From a checkpoint of a small mixture-of-experts model trained on Wikipedia.
Size: 11 layers, width 96.
Experts: 256 experts in each of 11 layers, 8 picks a token.
Training: a variant of Adam for the experts, 492M tokens.
Below are experts of layer 3 (counted from 0) of a mixture-of-experts language model. Rows are named router (the router's row for the expert), up (a neuron's input weights, with its number), down (a neuron's output weights, with its number) and show model dimensions 0-95. Each number is 500 + 50 x the weight over its row's rms, rounded and kept within 0 to 999. Numbers have three digits each.
After each expert's rows: "comes before" lists some tokens at least twice as common just after its tokens as in all text; "mostly gets" lists some tokens that are sent to it at least half of the time. This comes from a sample of Wikipedia text that the model never trained on. Tokens count by the router's weight.

# expert 0
router:522504437519474491536446427429513494440463543471541443473551455461423568418437490501522587495556488478615438417498502610501561423472627578533475488568406476594483467520405477567483545430487541522468503507467560483464479543524575569504504477505459451515465487403465480442504488520533429491
up0:537456541517547550508428454521424616511489463531519417591419425512512468503586402531476544622465510542507403579465485501437562467475493538486534534468572498532496501526455551442508528545458409557526526462412415532513464512419570496438454484437484493567576554439468535466504456434476485498
down0:604544467433388643471470526542503560474534555455496560519459528490462498454513443476482584535534500536555583485468474495467509487535551415463480451501528472479537522516571563426532468528528489472484446486479542553368467551573477569426494498495493477505560540529375555453570501533454447384
comes before: " ", " |", " \"", " -", " Win", " Team"
mostly gets: "|", " FW", " MF", "In", "  ", " DF"

# expert 22
router:440531552476510414461474428435534540497438511472459559536415571456467391604612544489526492499603458455586479487485474536497455480453503527456480534510533465517429551535444524544450515499510548450508491483424476481472464620481522575512523576497481477520510439415451527468420489653524558490
up0:450462520496479564481453491525558344549513567540591396473441477505518477439603484575477563400455456526487499556485468473526453522468440515453501496521439479564524461526456534464560535657518511524481576415482497525472516525531499460555500447414571542511410499600487471483481521519550493441
down0:531524452451522575651487533435491503562429578507472437537434425543467481578489455462444492498525487525484452579483452443522498496514442361446527567512475510448530431535478499447556534484564573485525520469490461458465460507535421470494519520625483489520527523589348493521546511566490486554
comes before: " ", "N", " \"", " •", " List", " Born"
mostly gets: "|", "″", " +", "′", " ·", "°"

# expert 83
router:468483464501519415447421415390526472454428495447519490572488457418520448528526481477474523539576418454604443482547591494508591450500494543429523562532571468562448557553431443478421564514412505564503531489473436496499547604572509575524494513519442462485481534418493522532526460477511524427
up0:475481498430555486493464591439355462484541430480516445595428599465491517514505406514473479518482608513452507469464479485444628495548478427478479496508494544511483540517478418566530526566521505525460517472484561582489443571539383536538450439553533456524527529436573457512490593483510545451
down0:522531515627476451496553461438578474496485505511502387500511466437648477514541509527506603516562460505488500508640427469555460557533507509537551579480444441496469501466449561526489491456458435401438489518486589419505512521505466496500618560466418521497448477449521449537455468460505482549
comes before: "2", "1", " ", " -", "3", "4"
mostly gets: "|", "   ", "    ", "  ", " *", " quickly"

# expert 113
router:476482472497520505439541439524560485443518553417559512444481494505518416470455574456456525509548576460535525598547486504410508539646492530378486410568597510520547503441411534498484527578501419438541550534537437485398580542513561542473472541536573481509513493468484533500524462423499528536
up0:505427465489497522422518496492445547526489512484534489483460497531429472514534538530428439576388375521496455580514517429546495526496486468433460565481564547497433383540477600441427471547546441523501535529493510471468430567496466439585525499532625403578478519482486535564450445522542474581
down0:482469520405493536506537549546519489451563490528498540530450533503551564424473429386480515552485532527519540445633477444402422471538495512450538495508473410421526498430560454500595519488546459495499545579408573462573561513476537560527503443525591543430548389534557508486445469498454490509
comes before: " was", " a", " the", " also", " is", " been"
mostly gets: " he", " were", " be", " she", " who", " been"

# expert 55
router:505474543519527480418594493419514533481479550413466566475474435516590537464514453505522539489575462490560525513487462552595454515549502481509458476475551511531548476498481563498576508480529459568498278534451457491597482481486481534547444451456579468566532496479426510509542431526419439572
up0:523554592522579537477466550490397509537537528583545525411522422503556466512393537492508506553494492523487508415507478428519412473415476545438522517429617567450524456525561512565588472503511556560542520523425466511465413436451405521490506515481505435525550556449490522484527532602458567515
down0:537497443564548420475386485539582515448469553514434536414549477522487495447529513383414457585455528608570529447500528531536445649450540467517425471471534486514486544428448452432500430553529460535471444480452520479518404543433507524521447510489557507507552537538510491551540509521484581542
comes before: " of", ",", ".", " and", " in", " to"
mostly gets: " children", "ences", "ues", "ives", "ors", "ess"

# expert 229
router:517448548548419420395572405417571545460503504404541471562489608498582446453571550468493512599575490450510552521562460449548516492501582489446437571447470501558537473469512584462482483451452502507512465487453522521515524520522494454477538416512514528485521466494478441544530434380442576525
up0:467462586497452517582511504479497541540602377505558493548542513485530464511611540493480610406460519445489547551502573526531460608516563435484502573467504536560487443502512474449543441423511441416477459579484503606480495468559506415488527431574456511459509537516561534501524488431454473572
down0:512466530549567444456604513570522489515476436529450566491514463495500440604450463345454424618511457464555424517649489441485484483541466513436531561494443459463602508483515470480458480544456430567468451494523519543433486538477523591494511558496531457510468458477491525549571506460539547530
comes before: " of", ".", ",", " in", " and", " to"
mostly gets: " use", " development", "ization", "ection", " control", "ments"

# expert 78
router:520469499585500406487565448519570549500532399498516468594503478496465501499484510431592460542517492410470475460535421458479427489610448487556488494454572509599512502465445429579625424464452545491462457547476519544533476543538511456446518498509494444521548463519486491548572468533403626460
up0:442519544493530491467442568458490424508480477487474437485548505524561573541598564509459495532510548456435541446480448542608510478541420480497531499474471444542581513507550460555588397523468438499405504521458506577449546469553442504444526565609438514448492437524447597470536514526461638513
down0:557541566483570472535457552435434434525530496506377564436534462496539515524443441441491601528485573509477521473466452437523475590507453406477530482505567498505492518380465515432536533532526669491485529481424487489528402478476581458484540484433496570464491498496547434556542557534552473507
comes before: ",", " of", ".", " and", " in", " to"
mostly gets: "ants", "ides", "ges", "ests", " display", "ences"

# expert 49
router:473495480547589545473444449540538472506491423520436500455477554499477423582512602476578568470502494594548461583541475509441464555492575493419457381477570556504552510509420545509521552472458498481578528517527406476424512589483513540521496548531519519500439532595458580472550481400562460458
up0:472505499515432534495500549383488524549491521512434561598482470490458587601545460588504542472520454547472440456448510397523556543442494434513441462440480582470550547488498407547479533526548427483464414384503468441499490533487480512506457583620505524473550494545553486524552551543509554404
down0:547478524465532509510509534468505479538495558530499496504521574510506463423499556410634485471555538532515474498566505482431444417520556544439433505497537537474516579485554458435535418547500431473364499543461550482401418520483593431420453597438487470481439523500485515562462605559464494557
comes before: " the", " was", " a", " he", " is", " his"
mostly gets: " and", " or", " but", " while", " until", " since"